{
  "n_layer": 9,
  "d_model": 192,
  "n_experts": 80,
  "experts_per_token": 3,
  "d_expert": 128,
  "d_shared_expert": 256,
  "activation": "gelu",
  "moe_layers": [1, 2, 3, 4, 5, 6, 7, 8],
  "router_score": "sigmoid",
  "normalize_top_k": false,
  "routed_scale": 0.667,
  "balance_loss": 0.000429,
  "balance_bias": true,
  "n_groups": 4,
  "groups_per_token": 1,
  "shared_expert_gate": true,
  "init_std_router": 0.0122,
  "lr_router": 0.000834,
  "vocab_size": 8192,
  "norm": "layernorm",
  "norm_eps": 1e-05,
  "tie_embeddings": false,
  "optimizer": "muon_variant",
  "lr": 0.00795,
  "beta1": 0.9,
  "grad_clip": 2.0,
  "batch_tokens": [65536, 131072, 262144, 524288],
  "seq_len": 256,
  "train_tokens": 439800000,
  "steps": 1858,
  "dataset": "wikipedia_en"
}
Below are experts of layer 3 (counted from 0) of a mixture-of-experts language model. Rows are named up (a neuron's input weights, with its number) and show model dimensions 96-191. Each number is 500 + 50 x the weight over its row's rms, rounded and kept within 0 to 999. Numbers have three digits each.
Before each expert's rows: a language model's description of what the expert responds to. This comes from a sample of Wikipedia text that the model never trained on.

# expert 30
What it handles: Quantifiers and determiners
up13:560518581517557538425464434517489477539572516498472517484558575511482446474614547448480488530497432522535496437504514574356502547488568481473443549557401452538470555513441513414474441489520443485475502581479449514479510464505445530521404515465493426491400503443456553517508558452570503573

# expert 15
What it handles: Section heading words
up0:553552526575591502451516520426475609508551536505457531513472578454522538426512493505483511448467446430523558558485567461569476360494547554560508490613472522443492559510473606518457530533619533520509532424501474447523499539453469441481538459465522513432591442427528477562454444504547492471

# expert 5
What it handles: Section heading words
up3:530528463541393622566506459448432526536489471506478501542504444381488519547482431501471529523442447472535466481451493506602558502482467450479445561429505506432569485542509470549529498534460481375453500492468545423515459562555441540516507493527547415393447552601446528407511515546525486494

# expert 17
What it handles: Numbers in tables
up0:465490477483475522401532577498446439521514549442466467497592400484382474544514533499492583450452474456482496469439515552543449456545593518518501438464510475541483566582559415544548474554525424492407484472483499550531525524489581516473508624469468518471465535401463529456558453480470572490

# expert 21
What it handles: Proper-name continuations
up3:457547482490353503495558516573480369447468528632633574519444555520575523455539524479516561563535555489491500489528481422449389511553555458521554440415515557395426548607579510499537473474570556408480522472519567440452566507490470445511479444529488471544414556505530527552535452545426552524

# expert 51
What it handles: Plural endings
up0:547422538587533457462482547517558516545490502481549464551513522439534626455481562494587464538516530481458439417513519507561544444463480494583399477466499488473509521500449431331532527451501522462520547527604504537489566532394476510428553458542502519575502538392482486507432539441585580501

# expert 59
What it handles: Plural endings, math closings
up3:489484517488540484444564471450496479479483479489508517492497420485449495551481509544545443560630395432479568525507496555439525491472535600514439483497475566474435582421462509500495497485663489518471433538520531476471600423409557497498496490538420520483488557497579420530485451498447535505

# expert 12
What it handles: Article-opening copula and equals
up0:473522496501558476516657446411473468521520513538479445543440366512499587425532548471482564462554533482443455455517424582510477548576473496611445510526500452435514493445420446453550513551582528538525446526619459515459460489557555467569463506543492496517548516470505491611478560455493509458

# expert 14
What it handles: Numbers after separators
up3:506637494427548412533525483501488461494479460493558485482489604530545486533533431454562429494574499553479483533481598417480538487575520503534570498535503491557487481574577528549473603468448492526452544519508468571470466399468446485433505426476500487493426537499398481479523480423530465520

# expert 25
What it handles: Foreign name syllables
up0:450580544509468589510450545459578600397546527546476498483440536495471472489524504484560548515512456567457489517498480502518473535481425485520442515555417489576543496481470544476481435644610511453539532562449477519466420430517364416434570548456418531582395464504465533474496496542427471457

# expert 10
What it handles: Digits in tables
up10:544558519491475423547457497477615582490418527427484417569485524482487489620530479493525471423470565531546435445572519479419431482573556487394588475585443494566442512559422495595476472547536531547526519483579510496436510473482541391459514529539496492496510407492519456464507487474488490519

# expert 40
What it handles: Plural noun endings
up3:434539463480512585522471488451508455549448559490499480553477471461462462476561495554524525506511480512412448435642588484415556548476520467541510547514449460448457520397556513384607472472514519450563454560586566454528586499420477467593492499609483534542525451427439533530458543590526590492